config.yaml
num_hidden_layers: 9
n_experts: 24
d_expert: 192
routed_scale: 1.0
balance_loss: 0.00156
router_cosine_scale: 20.0
init_std_router: 0.00636
vocab_size: 8192
optimizer: "soap_variant"
beta1: 0.95
max_grad_norm: 2.0
max_seq_len: 512
train_tokens: 407300000
Below are experts of layer 3 (counted from 0) of a mixture-of-experts language model. Rows are named router (the router's row for the expert), up (a neuron's input weights, with its number) and show model dimensions 168-223. Each number is 500 + 25 x the weight over its row's rms, rounded and kept within 0 to 999. Numbers have three digits each.
After each expert's rows: a language model's description of what the expert responds to. This comes from a sample of Wikipedia text that the model never trained on.

# expert 21
router:517485498491472500503480550565483504530480546476513490469516486506491520493538542499520464562466493445533485445551482482503538528522501498533514506488459485521492464498
up6:520475546510507551524507456512532505465499524439496493511498484506472486490510481487543506492459462502530529481515479486479489497471505505527500470513519535472468477500
up7:528519518497486495447504472490482506504530554496526526470472515483497499482521501507509495549463477508494474479522494498499474467501471504465493578523487487459506509479
up8:498524491475490493539473464528513506499502506496487488505492529479495502522475504502510469520500494535491479438487493511548464519503512471528461461507492513506525499496
up9:474503525479527512493495512546431493496468528511529511489488525525469519518482511467512475511513492512508507523525517472519505525499530495504538516498518519538502505466
up10:492497494524433511459530499480526510541495490557499493526526469442528528513497463509513527504531476478520484484511513514521501519478503501496462555484553510511521522535
up11:508506521482488568511524476502516460499494481488483470494519513516500521502522514532500471511502477497532526507509534494506536475474512470455528468503518446449486508506
up12:528504526515524452473455540510477477475477476507493496542516511500507540530488509503473479513415530521484511478507489479487526513498485489491488526493497492483489475489
up13:480554514505477566503516501450494501503509485507472491493474508512513486515487521483464526518513548450487476474520502500453518466472549493492508462482439506520510496499
up14:519524495494484498534470533530513461463524527465441482535514542503536511469506497523523506487483483486460531503519463502509524513490507526471519554484523513423494488503
up15:508509475499456444532515473515531431493474537514503483499501461481536494487531508523483496531522510491474469499534504513531502480480548475507530511525474516500498485518
up16:483447478438510519482483504498528511497476490468506538474520491539515498507484533491506515493474542474476460472545481482485519487479475502517473479522488524496468509512
up17:478464483431456526484513508478494516493486498497467498482515540517482465520536478542471457519509503539511499468504502490476501482528494520524483496531507499525481514502
up18:502520494505479500521491498495462432466509512494519528472502533508487561521492494481519512452473470465462528483499512526523475517498441525495495476508485491499528476512
up19:502532490551485489513520511524529509535485548493493492503507533543496556485486500529554474472522469524514519499502465487498513501483491503503497539510488507498520473456
up20:488510496465481504538498510500521498533476486473501499518516514479522501462495501499514467461484483463445494507496511505538464489506495507479468509500514533495503467518
up21:554476448495551455460528505502546502496496526455443520528469509501475474495500492466527534510441538531484477471455491472530486519487486493463526501515534518480492483513
up22:471518517527501517492455475558532542503519477502498513528500511505497477521503518507456453500480516503488477509511503482501493487492487542498477485480520512482480481476
Short two-letter syllables inside proper names and scientific words, such as mac-ro-carpa, Is-le, Thi-bo-daux, D-ia-phragm, Pa-lestinian.

# expert 16
router:497492466519480517480497499474523486495514531555478519503491511521484520482530523469490493549526556543501511487469540522449501432499481487537512504501531479501501459496
up18:494513509530538526466537508508485472462442506511509518475496497514466510489494523422558435506504464475425504526503510515553487501511518516508506511482492498456477502523
up19:482485511507501538557486503506521486560495485552514468528511537463497493482513490472472506446500470474546483520519532456545504480537466495541500483522495530520508504498
up20:464493482529519508471530492496485481506519481512467503495484512506500531475523475470510478513504514469536551462518469462478511497526497532489479499507506515496484484490
up21:488538510499511484509516525474462523514514499514486496478483517467495513453475533499489499485488482473494485462502451484505502518498508496484505497506487509494498446491
up22:487512450457537501500551521510513502506521517516452509491518515475525534493527503508501502493457513473499514509495488455529467487506492465463442483490522432530471512535
up23:506500467472465499488496478496492482531525525510515481512482478517503459481508525516492443501525461501484497519499486493529490480491497507492558533515524514454495516487
up24:489540454486493520537527475493420479464510532478476468469470574492505500473477477477539529498476483464526524491511539489512470474511479509481493493516519448514492462490
up25:503568446488516512514492457503512465507502491532521577510501506499480450507519529510495487480512545501447486513501489510500476504468524498485536525518559485511492535474
up26:494543511493507515478485499453471484521524525498501500490523450561461516517491542488491519515463520519474514529511541473514492510516498527494422482540484473478471494490
up27:492508543531510512528495503519497501507518511495531517526486475509508532517527493480478520509466549475444499478494519479490554488484505468515500556461533503502499463509
up28:512462489475500512509473497512525519484459528505553484523538506507523523493490508506513553493537538459496505502509471530497513464504532532526564462533536505537490522525
up29:534523489498465498491520531529548485465482480508514487532504503467519486530473475465481491476519524473504514490510476484441521448522519510467534497479555506551498485467
up30:443478476476485486409516487485475479502504541516475517519500451522493558519509516509511489534478567476488556490496544469475506500466498525499484520560490516494492493520
up31:459486548484514474471513536503474506493482489504503549512496480486482520465503487527563525492497515473470482476491556491553493466505514477491509512535502461486503544533
up32:510509499530481482505484479496510499523462487497531464500535465496502506492538514492508468468482533466489552423488524511501492529492535503518552506524503497465499468491
up33:536468494517535491430482494461497515499503504522499504512496508497514524503477508461490523497524534536488467473523488475511539464513490517494490499517540452492496460489
up34:436491517500501507504495472531476467506503528491465544491518511513477479483515500515509515512471500563519495462486505514506452502491494516526501489478555490474492469548
Modifiers after the, a or of, such as two, one, new, American, National, and adjective endings like -al in Electrical, -tic, -ive.

# expert 2
router:478506519499515500506549497533505469512514498533463530502491516471464468507521510451502529447464487497523510473491505509493526475517477479511536513492504545468485508496
up0:502509527518520495514532452495536516468557508511409500537467462489493478543453492532525523522490531491498514514490558474522459490466527543494497516498473486495522488516
up1:494476512473497547465481468539497503542478519503530501522488518495508526465533472518506498487460548518511499518480508515485478515485502489490531537503490540545489513515
up2:447468482531502446518501474452477526526505437522525456500477538481478501493478480496504512491451501486550453517475512438511511489551503457525488502486507522548477526525
up3:477496493476506467497474580529520506530485519506536531525541510505488521490508490472479506489457499471503512503503463430468543508520518503511533511489525505468499486510
up4:474540469486460486483513514481480504501489510490502508489498485468493502497528521522529485501494506465519515472514531495476550498495526481480454500464554494503485529489
up5:465456449494505497508467492506503524483484498522485503510489500458497480466518538513505472448506507499475523469513512527471458474544465548500517498478533504460524532455
up6:482509533512510464524500447442525523541529479456473473523523474500500511538511514517511499528514526500495492455502485510494438474464556555506516510517495500453462451509
up7:533510450540562478495539500476514482499480531508467488546474476511512487524486513466500478494479501528492474489532507512526500516515525542457529494497505522473483531481
up8:483538478515501521540549493477483490533522560517450503544498490459488489528546503536487494472504491489556537480519496504537449545501500487493467507494493528488493503496
up9:478500497501490506514536522440518458448523501468499505516517520497503491492499520504464517508515540502493487489501505465498496465490474514498467456529500537512513479481
up10:507518538476522523484517548500514491524491524479491493506495509463470482499457538528476520483496475544482474502505448477490483434492470532533504503496484522480494500485
up11:476473532528507459504542521554465466518518491519485533522495507522508492513468499494473515496512505521496493455471513518489511463463533509527470542511523488486476530540
up12:520487494540588488493479494489511523516500526488493493461524496519487491493519492489488489517522534510500478529499485497529505497446479487495460505521519491537480502476
up13:516503498475504521509516562519510509484472495452507487536490502496492511533521488500538470509486508537520522516535473484427514554483545508479474499496475492518476498499
up14:489519501496454535523532495481501523501495497541552487532494492520471532467495501498478493465509484495485501451512546490463489506499483550474508532527482490492494467483
up15:454465519502478456547468466517516528565536472505499485503542546478506509485506504500527486450507512507478482506532508502538496493498431532457527475461483536520480523497
up16:498525507515482526530495487570465507505480529484550532539473499481490493523521534497489540543513514476518484523498482483502479511508488489527502513506483497523527552481
First syllable pieces of non-English proper names, such as Ka, Al, Pa, Re, often after a space or hyphen, e.g. Kasparov, Paolo.

# expert 11
router:514485521487485485482491456556530480531502476483497447496531475480513481489491500495484564520478486495459447511488510485501472513539503507474489486527494526492508484490
up0:476500550490489508513502498488542495509505499486536498486511454503494484506478502508520521530519511495517480500477483482455511487443482488545495478510527496494479503480
up1:509482524517475458504532477490495514514472483508491493544476543464501513510476467492497523445507494492553459506466496464503484524518510555500474505517539465467484549491
up2:494448539476529489507516492530458488490549495523486440496502477510497510468522537524555477456504553464489531497502548512502474532509447455483508463518552479441523506524
up3:536522478485460514494465489514472460479460510475513514508493535490460531485495501484497518497518521506466484472531464510516527529480485528472515498487474497494475515468
up4:436525498491487497505498482520471471542497496525508477470551484471477488519525462534537540471522506529497488477499510564493500517508447529515497461496568499530462505508
up5:458506493462489498551487497520515541510521472491504464508481482477464508491537473435523484484525476510496502459481510485537515491506537489543475499520487512503487510456
up6:547511517490452503505536499483569498474511527505501463548479490512511495508542506542528533482485501474487463493530514518528472484496507540463517494501521507462561487464
up7:523502467508507489470484445499550480504494503496558476485543484497510492517480504503517465472527509494460498476515542497547514499518465529531505452499521495512472463469
up8:475475496520470497504516518507486491528489499505506479470487477499499493511512470477468486474489534493511511504515461512504460526517456505494505529480497470505521518494
up9:473483525526512489501482468531498530519483491464502494504507495514510523485502516479502533481484493466458480523527539461507506496500532446504483539533513515473457519494
up10:492488488467510490520471523479524497495482499477519520533503475444491478456505522513499500511499513508472551497510486492493462521506490480490489554493498487494512541481
up11:445505461461473504522529521492549452491458530491569513536542475458481520469516550484460538488484430518529505537526499522528487485538496486515513463500509476472487516475
up12:512525479480507511461479488529508536504479495501494549535557510485513488499540485536450543470508521497470456497488519537522476508510504487540511474498524525456511484503
up13:487494487537492504434490532514483492457475507506459510500486499485506497483506517504519506467564523478498528495496501499499549491493498554494476499476510517463529465464
up14:515513517484464503495460477510491497486487503509499528529524542490512498515497535462480524508502504479493523526502520503501510524507498523440479507481501508476542530493
up15:495499482460476493500495516471508528523487528516460496504507519494518543483467483523463508545489475476469495488452521476525478520492490503468512514494495487471483514451
up16:504487498487503538468485468469481464485494488484512472525456467518486483499523538530488497501546498515462514486516496508517506460476548484511548578530478508521472514463
Forms of be and have after a subject pronoun or which, such as was, is, were, had, has, been, plus mid-word fragments like Ar-ad, or-din-ary.

# expert 5
router:521558529490484536515484484447491489477524499508497478497460467538494518491510492475486527487498496511497488515462536493502533506518495522518465537477476467520515518513
up0:550515528489464523489473514508444483492500489533484465485505515522504522472492519438468459504527514489529493503502500534500532465513521496493507465535504475482504493534
up1:474497476537490523508532505453470494542512486483484554475478481516449504475480540419524524518530484509492495468511525449548555499515503493497480481517494466505522473524
up2:510518498483518524488545499531478486524464484483473516462534521502507467512457543467490535477462536490494491509476489498479543468493521497479483504520511535493497521512
up3:552518527510487499474548590520510450479476501477501440518461480468495474479502515472476513517516515459519498489503552493488532491517488494485481504473502507487491487482
up4:482515484482536511549488516481516472545515497493491520481517552487516505504495443504453535500492497494469465499498501479477483467496478513495493490487483523475515528526
up5:497521535498508524460488494521439471498479489511558502528528464540512513488497496482478505542505517494521537478494514494474515486529526466498496513503538482524494484515
up6:492532494483499510524488475482471509491492444501472522577518489515512524472523466469504524527521504508496527511481463505505501504503508516528534524480487482483514538485
up7:489558481471525539527472522475503530485497473515481477535484476515474456525531549492525493513506480458436492482523478480490514500521532518522464540516486488496495457513
up8:511544454514502514493528498517510481571476480453511477505508506484576430555541489517507535506464535518468566526472495476520494517482463469500471511493517484460527503482
up9:490546486507517502483481510459499560456484488437479474499515484507483492483515474461512501506502478520464516518478478486483474467469546516443545520524475493498501502489
up10:513523504504513507505493486493501536528497540499477522496503494513574509502523495449499476490497472491474506501499492516472535457540516521490486526466502516487510471514
up11:532517511518488481469462472519482528491504512492464504528518487465516533474487544463419479481478526502547476504523543451522445477560468502482502530517484514494483476502
up12:517484508470496490478501515443504526504494514507548501505505495528503452484537533533484501460535531504476492437490487516492511533468508507503493511496500505532482482480
up13:487492497469548530483498536500518501491526454518511490512427500478485533512502470511510538480560515489474540479464480472486524514466501516504483481487500478488444496539
up14:566486481481501546500526493512497488553493492504477530483491500483524486503499522462523484520481484494489472486503508504467512502543499465465486495487472449492484509524
up15:486507519494499509503491517465560499506546483464517476457467479462467547516494507487543515440518459506494519509493492487498512534480520510498505500475522475506479455538
up16:460510466518530524536519506523468490491533527488489493490530487494487481501466498498483507528472474518491529500488494493488469471539471501548533478517540490457488512514
First pieces of split words (s-ender, Mo-der-ate, s-tim-ulate) and modifier nouns or adjectives like Total, second, national, main, top, air, post.

# expert 10
router:496482497523519470553477541538520515462540513504525489482519523455505468485511534526526509467490470480490506492498494496522477517524524472473511451528511480527496500469
up6:538496503504482508480510501542504479517500539499487527519518474491512472478520513514519503494487505484503493527495473531529494466520552479514502480546484451480507520491
up7:497448477500530527541507480501536540518488522502542493549476504500485522498508518531538508485479495520480474514476457508484532491486532530486514480503548490464521570496
up8:471466493543535535520506497516501523481500533484505480520511531485517507500527502484441490443493518543507508471484455484507584511521505487470534505507497482480514504475
up9:474453504476510491501500522429512493464491491506479463506500521494496504539474483519524510480465479515491491487517501514519482515538482474447500437463530521525502496532
up10:514478484517471456500504514522539493473535500474478460525516521553508475504523477550488502529522520504494522460485534527444516511515481495483522526484509468488541537532
up11:483485465501511502494496528560481496523539490490504501498499464520510545514488582525489501512505482459507470480518482498483512516497488521477455518503548517489565480499
up12:489497536513524514463490506479487475467525508493477472474460469541475453514530464540518517516492498527532479497522531501484439513519477459498519483464500484447496477453
up13:534509496485501469482473528484520435507519561485502527516500508530510494525508541493505500439468513488457494503494537509472519531486472466470488489543475490481493495509
up14:486511493485483469449530491503512534497499503483496473512544555484491549473490502502505494491513491515508540471502503431524493495493514492514495487480543454511480490454
up15:513506522526475537456458519498456448466504486496524531476525489466487465497541462501489483522497475517529492512519488483476528418536489530436520525507517539478486472460
up16:513499499476491489507543466504457488520513461510506496548534532499526451504542512512478492505525449512516501479510498507492511458510536508504551511517518489574546519482
up17:464445502483489453493500476521496490510546534479457485505474542515538481538540496547471501493510483463509524499506521573515483492469520534557514471513554504513503479489
up18:460491500518506487526528509482519461494470509462511514479494465462485491503528488500444514503479525473454489470471546511506528523542515525463473504523523522480507533462
up19:519494495487497501512474483512468481491532482498495521560500536499559523519495525488464535482478499468485482490482496509496515495484476524493503487498506517495472512456
up20:505528539481543466527480508515478501515503511502488486495534528519516526518483521531501498525512456483447518537486493502478525487468520523460534512495507523528520481492
up21:482506486519497543506554546468496467479520496491505504515502527514536471509536503483491515481507486503477493513474504453540453531531517519478499525453503486490523484465
up22:531494484530489579530512510485508493508478490472508480516487501512486469544515515464466494553508507489504550509524513459509465473533503501495492487551488489463496558491
Final pieces of foreign names and taxa before a pipe, comma or parenthesis, like -idae, -ensis, -ville, -u, plus closing parentheses.

# expert 19
router:504507494518485499469508494497449510500523463505554533506459503555536513497498520489535500488465510457499505509471475489503551488517493501533445529468463536479488480475
up6:472447541471530517508455491466475508497474502485519526514506500494491519524498473507494514527452553473485518531516506467523509498466506514527485479546496497488445488464
up7:511514520499512531458532489537500504489440547492510518473491499511495478494524514558470506485484492483498489565458497498514529500536501485514511495444542513535497502486
up8:461487519520493514466482478486485542518474516513504500503517532488476522502492494560486459471496553497514529531479497502488497479536495507507492509490508473468490478564
up9:512525456495468509540513498432491508532471501510475493520500465541479436490496508530509507535520496457494479500495501501474491462508480540504531471518504545519503511491
up10:464518528490497508455508432500475510479534499457483513486452544511508511497508499491459500531519499537519525482500519472527568508530500507518473537470496513492473499531
up11:546516479544455509527506462503491485500521535503505487505434504555533474501459470491470519492509483459484490510514466478495480502494533482537459489504529439482489501517
up12:485523514525462524515477494475528502530471548496504492497533473508524519489511475499485459484510453519520492519428525507521477487463492530527486489482517512494490500513
up13:522499508511451528529480460491490444473543510538520494503454518475552493521528509490484483491507469448507463491469467500521514544520557512511493503492520479464466478474
up14:521520490470458562497507535473530502483485495501459518500484483512470512515510517524510493497484522460433500497493492467505468531516510478470490476478502492511469494514
up15:485530535517507537465503518487521470490496476510511455497490515524478480514502518477517445474476496532489476505436499503528488476497489518529461533524509518471489479479
up16:509463509470528500441526460510532470524497491504502485516516521499506508493497460539513510460468546525495507468471544505512461505497522497525503478483532471518554476504
up17:489529506454495556492459473485474477485484517529518514480511520501485515486500569486483511514528464496532474496520480536495491518502483485474462457498533481479526528492
up18:515514484480481505512512504482501423491500514479508519475503494509487525464540509575488468505450489461506503511524486462507500515513494492463501524518520490488469483537
up19:525545532522498470533511503473529504522497487487462474528461502536523495523462551505509525473485497516469521447461528495508493486488461534485478431509513544491507478485
up20:495477504504484490495491502576523492463479487516489487568499540458482496499477516466512503513499498521522542492495533476481519511488489497554505537531475532490524502466
up21:470490524504442491497514520511440519513522505495505484517500503465465497551478514503492495562498457506471529482514483516506505455485538474545470543501468499539524496524
up22:475554476452461523479518486478507486536495514534476520480494493501484521475529492503521483526537499482463517473515499489502527522499514526464527484549520515528438507497
Middle syllables after prefixes like ex, in, con, such as ex-cu-rsions, in-tri-guer, con-vin-cing, plus slashes and digits in tables.

# expert 3
router:466532478511540473488489470459498475518492470465476486536532476490515486518477481501508561489526514525527491547514465469483512499497509480520495515528473500479492519533
up6:441493534519472493479475456508498495501500516502531529499481515449512512475534483535508479462539480474498488485538495510458501525501499479514470500450496565491529497472
up7:513522534477472474509480498528504451445487470509492534542486520486513515515468519477499550486489508539479527501477521504475497500497485533497461501547526442507500499501
up8:472476485491484465488472475500509499563557513454506515514500519531505475536567493471515490469491555488524473476456477496476491521493505452542541526527509504484507493516
up9:571492467485502505462493513490541453511458502507471494512504539471520494470472530558490505513470546502461469526522521469485519523517514503468501510490517470467478495500
up10:497514472480527536492454508484468485528530495506478525526517487501485476516536511548470481516461521534539498499477503480501456507464475496477505488523484470486522509537
up11:502517487505488461460498488518497461419515491488515546510507528509504485492536481480531493504502516478470452479480524464491554535501462516459498484476570492449527480543
up12:518538494465493536500517499445488500495527498509517471493513483494546507520514509463517523481501513512459531500483471473526484489513484518527500498470531533489506441479
up13:447517503486556499534514453476490504479531493478537531512497501489517490491504515491503548502495515477505478506515481520516487459485500482496456544488520463542489509511
up14:472494481499501508544483484530507508498502478481536467509501520513537547513508471478524487478482480491481579530513488467502488498516507478518460484495515459509528535487
up15:503590515531547524495505545473530465475504465495485486517474528479544504443494513487466495465492445507502483542525511477499458533549501503491519469515524525472454531513
up16:523537511456497495524496476537497482520454455495515480511498481488560530534509525493508504555506554534461508488482504466520434496497538529502497514518477492460478506508
up17:508515461517498536427459440514515493469504535511480480561514493502525459529477496443488547454533510499538495490488523442505469477506472496532477553514518504460483504513
up18:536468514463496490451517526427531502507483467487497508453489455496544535508539517461478475514539534517460466456511510481497511464439524506501521496474502521481504481505
up19:516502506491496521551532507502490549487511453511507466483482458478514497534515467487475489496529457541464465532514504414513524479485511514500522478512485519480497481517
up20:549493513476461480474487503544534491502471527464506489507504512530510535540494513479512496489506493507506510501518512517482520503447510464471510479497461502511498483488
up21:536522472500502526500533535512493469482471492512486530533519455490457512520484498453437493487457510453454501475501526494489492477505488502501470537510463529483503464538
up22:503462494491508524562532514550486472470507496476487502551529497512518498508517496479491501477555548501535508536512507490473513526479515552551482516531532509480520507514
Apostrophes and opening quotation marks, and function words such as that, which, of, be, first, who, often inside quoted titles or critical commentary.

# expert 12
router:532472470466505466505536450487494576512504464513493472498490491497521496536502518495522525501510478484470502515533480517532471468486489516515499480509487438469508505498
up18:475520503530506501517478499504466486471538475549528541498515520522501536481553497463492482485513502480540485490459549486492495510510563494510495511482508475483467500538
up19:461503495516498479494507574508524506451518513484459523471474504468538494540532516529509490469471511513519510450473497476494537472513466499514485501490484461507434500446
up20:510498538491532512507473537476497474473478506501498521502539486520491513509537490513497473498519508471482429503448490488515480476517446487511522530513482494519447468505
up21:531473460530496450463457464503556513491496476517466482504495490518514542500516539508483523479519542512462439477500470487513529516516497493527519479502524501451504483473
up22:497541502526456500570509489478500488528513481443539528512482502496465477483525459497474478466507536443476500510514531539515513553500501483495471485485499486451506486500
up23:485501507507508498510508469510514478422534554491506511487498528529494506463509530464502493498498566503518473512476551504485484482464520516493506460517525522503498444500
up24:466525502528511489448499537497468501507526485470537474498497496504472517494535498533482501458485553518461556502508555504502502507470478456473476500516470512483506480530
up25:527467539487453508521494497516494515486541482517510472501457490458488508481487540498461479480512499484504506470474533485479520532502484512509460539421479494493497501537
up26:496517485462428511549501497495473534480493487530518493541488509481520462516477493489534492427515477496497539512524509487498449474492532473470488452512487526480465494498
up27:503447496502525522528500500454499478514514505510478507500519488501521526544484517484507497502550498526509496488502497549494417496484483503521494496473471473473511481451
up28:522472493483448496475479490471537520469495546475480494495516540482475530540502504521530523504525513526485500461463534489480477491463491496489489491486490515472537516536
up29:516518463532517532513448485491481505474451478469488492496464529509437546505504460496518550496534478500522481540486523466534484455440513514502537539483498522475469475491
up30:517530493532513504480544496526475490503505463505463481476482491513525493493470508464508471538468521502514549527497493496492500494467483540496479516487468443491465489524
up31:512528538465485489512505500491497511492517521497481509530542445506487479507464502501461445444529537560529516501511454508478510485501504522506488493493527476486482469511
up32:512570481452472519481476533482507511503517519499531520501518471485525458473503486491520490510469514482542471489508495542560477511460482553472476516523496503499459502483
up33:490545495514502483529481514482515497530524469493491515515493466481453513494531449492525474494544513465488525531455522491509505511502511485514506488493462534446572499469
up34:493521470473481537476477535497509512494492477447542448535506481497483465494475435517500478428525501529525515485446509447489505514471540498452502505488473507473510519473
List dashes at line starts, == heading markers, table pipes, date-range dashes, and degree, minute and second symbols in coordinates.

# expert 13
router:513535522513509475512513501517542444499496465458512474503514492515525481491449471493595496496495481484492488482558489488488516479485489523484496477504537497483476423478
up6:482505538456538491535507519475519495498530489471494499510533495499508487445475490524534476506511487526477529449487457481471511468503558539474495502497528496465455488472
up7:496553577533478503484508549504536479527476488482482511527526502501497467504515468500510509493521544517454493535516488498451499511505478523519524513474524516451529535467
up8:484519457507502492503484481477466509506514529523530460492562481482465469488494528512546481469469482498482506498440479494497510510510483494498455482465479518484528486506
up9:464469470503504522507463514514520514517497480507474512474477530433539500529505446497496506523482470502533507521508519497470553466470484498550486492489513505495464491506
up10:520494505489458469439464495437502499482454518474497539558496510503519501483525494487472523565470476511457494489496504468505527479528522501476522514528542503519472466498
up11:474510561491497512491502492457469487489499471457536487466476444534513507494487472436497514532492492531471521504487533493505548465500509450485483550533485536523496537488
up12:489509542503519460480496499506526504480499492449520541537543503513498446466518519497474496476478477500503501505495468525518519510514471513508459475493522542517541491496
up13:493527524506454491528486503487527526483484464491541522493499490473476483542485502514481501530455476486485526463480482521453502503488469473506536554478502493503499533469
up14:487485538476466518540516488504524499481467484509507519532495481454539522472478487512474490493496531504527496539535478510521513458507483492497533507472498517520545515505
up15:556513491482458514505469490510510494470435485500494510478489502478483475500448485514416504472501532524464476489498478499538546492485491458479484485473500490528533530500
up16:524475485502480466504496484540466468503488473538518533496496456466511478481520499444531514530508542473512515482526523523497509530489512486490511532486536498553493481515
up17:537508534535511531467517473527459537521491494443491479533536499488472454496494482455471489490500491511515488477480461474511506491473544522475535451490471506494517504499
up18:496475525482483516460539506546484523501508511535477530484531501525472489539532513530465497507518509472473520526481517505432505494539476473442488484500523491495489460485
up19:494517520539466506493472506475504510477536488503521507479483507489541523484482477492508495470550508507492451506520467474497455479497544466489483511521516511495495519449
up20:473525493502511521526545503470492462483453470443512499547548487519511513489473505464452482492496491517496534507539506512518488498482518510536541481544497463495508510495
up21:507529456519479454474496510505497517458516543518531505475470512503496454514555531527553481466490474452521518457500522487491547476469485517530469502534524493499525525524
up22:541542510506505566453516478506454486509511496473515507506487476535531516498493473529523513467495506504517454512530521459481476467517527481526503513482461508452475487512
Commas, periods, opening parentheses and semicolons ending clauses or list items, especially the comma between day and year in dates like May 5, 1862.

# expert 14
router:530479553499492489530453485516515524480501501496469462501475512504479471482490473494497502527514491526497541517456524495475524511561452499535520519483481437479466460543
up6:472498482521485486486505496536508481434501510487512549504514500538452544457475508476520498473483481459496464463494499436502485508470456523495483479497507479454502522505
up7:508510460525447525505510530450472501529559471526511450502518484520472509513471479460500538492530491492461523494538494465537544519497492530516487521485519515498455503496
up8:504507498494515500509515468508485560519527452488530537529485519524496504497464489471504522517481470497518500436476538509485521465479505547498497510487495521512505527490
up9:508475503515500542473470504520470459546504570512458492478519469501497498544513496494447484537498522504479492483488457513516528452496480488497447468496533509465505515492
up10:542539495514533496504527486473514540523496482483486494520471532506468545484509500452493481490512495513471476473519486467499543493480484501473472484497524484476486469514
up11:533491529512508506500493508494477471519526468498511515523542567513481457518555512513523475477511522487498516507469476467480566507462491519481511523460525501532478518488
up12:517493511540468534466467485505491466525483501512505467561497493503475465519516493523496527459462497517494530450471506501451508518490521497501453444492486486515476493475
up13:537473533474498498510472493497535448465523514501489511504497499511477497470530513506557482472529537490512472494477465516530519524474500461511522500486543490477479534516
up14:555479473507524491473485500509531498514482545514492484499519522457530490526478476457504448497527486524487449511526507486525476502506503475514499502506513485471524449492
up15:443500506529519493501479578498522504432498490517531502424454472503520504523444492499504492504483505586512488511509529519498486527507506478516500510523516490475474504512
up16:471505518539541511527492527460507476486450488521509474467486503450468462549510545481509496448495541496500528477473512501535499521510495519453504497510487481496518452470
up17:487536434532462508515497499534481517524510466493509470541522541499468495528495485468499445499517530497449507513510513517533476482467488525510484525494475527491492462510
up18:485490552469526504486482546496462500503464483497508502491500515476483474545522523560524529468541503513499505509475516463468526491546462546496529479491532460499524511513
up19:529509457458494521481461509507453506562459522552491481504458499466531512508540517480505503545526534503463519513489495482450484489480499529474543515540466513456497514550
up20:477478554506454473555480497539500525468499513550508526574496529472507449489508520505526492498496455465526501497484459515515530532484535480473500501536494473497531457479
up21:569453508476432514512492440458500525505462469499543538519461519462496453508515487514483496502524491501523501536469522497498517496528512476494512514493461507484511488479
up22:530537526488490500508453520494483517542498511502463507499486511508475470541514471517484534480469509491433516506469535490504464502459505519468505527458510495519478516538
Single capital letters beginning a longer word or name, often after an opening quote or parenthesis, like G in Grant's, S, A.

# expert 17
router:466488476503516506486491486511503486527499453463528536464476540503483447500465499491467474492527506536494461491492478490512488539517533498489481498516510504519501531510
up6:522498496496468493532499471504527514504486471523471500545535505473478483493484507515460477468494536486485482489513535488522460460506513522533471514477528488492532520462
up7:524494459515505507467473496490530458547464459510504486508520481488481508561532500475463483511470476534483503518501460459550510523540509460504505489537510484491520444524
up8:496475494532446499503516528467484500517554472499500466531489492459507459507497482513537518494470442523518493509492481447494504524481524504488485434497510534490500536488
up9:506513494486464556522495520518470508483519553506510492476508522508476505491478526487473480462466492536468479534521501513507507473506518501506495484516531520477439485517
up10:526492475550499491507493447519519532518517484472493510520512520485473512508516531515479486507492483515547517502471491501489453482502475554514509511480520487473492486485
up11:519426538501459486493496510486501542521522497545503486476519497519524501495511464488526503506484520504479514470524504490498489476566473510477526461511504503497467540478
up12:488473495487470462472462527468499507508509494541494490465453506502483513507435528525495483468520526519511473455485490483507452480497543497504522520532514460510498488513
up13:493482504522533504481515462473517456496524502443510509482515507481490493504489498480482470505493498530515483501471507494493499514507520492496510507511527500542491533487
up14:495494511461521448502473510496503475478451518482528485514500480489514501492463508504493491491533502554493526519499564500555508490442472475492526508504485516445511522499
up15:522473524494471549532504524470476515525487485503550498496473531478527506492494541481498489526489496473522511506543513517489507493530481521500509447470495504539516525543
up16:475509496472483463498488497541517478498515487526491523541521474500520477509487530481494490489461528513492535519474515500530473524550465510538510518509514491498515488517
up17:530464496519478501492492532459444488453534509539506493535481491510537510546518537529465507459487482515531497498535468508470518505495521485450477480483506503504519478517
up18:501510512474526504553521481465499482510459452473504508483479539511509501550482459463491502497523546508547486514510530484515515506499489501492506502491477540493490532479
up19:494497504483526514505528519497521497501481487486485499484535515477471467519480513509508541488492512502452513483492529480530479494537491519495510458533509505473485494485
up20:486561507495438529537497490483513531469492467499568504513524513467519489522501541512448486534526498481482513498462487504484531511501537489542456467463460511538493501528
up21:500512502542496529526487473476475495515501509488532489482509518495524487496503519525506494497487475490499501495471482514503460519501485476498472499489569498492488481473
up22:470493516492509520515515523532498449529519523469521495504504525473475491544505528496494464495536500505483489508470505504499537480511507491472480450516505467546466540535
Table pipes and separator rows, line-initial In/On/At, and nouns like film, album, work, music, journal, Foundation in arts and award contexts.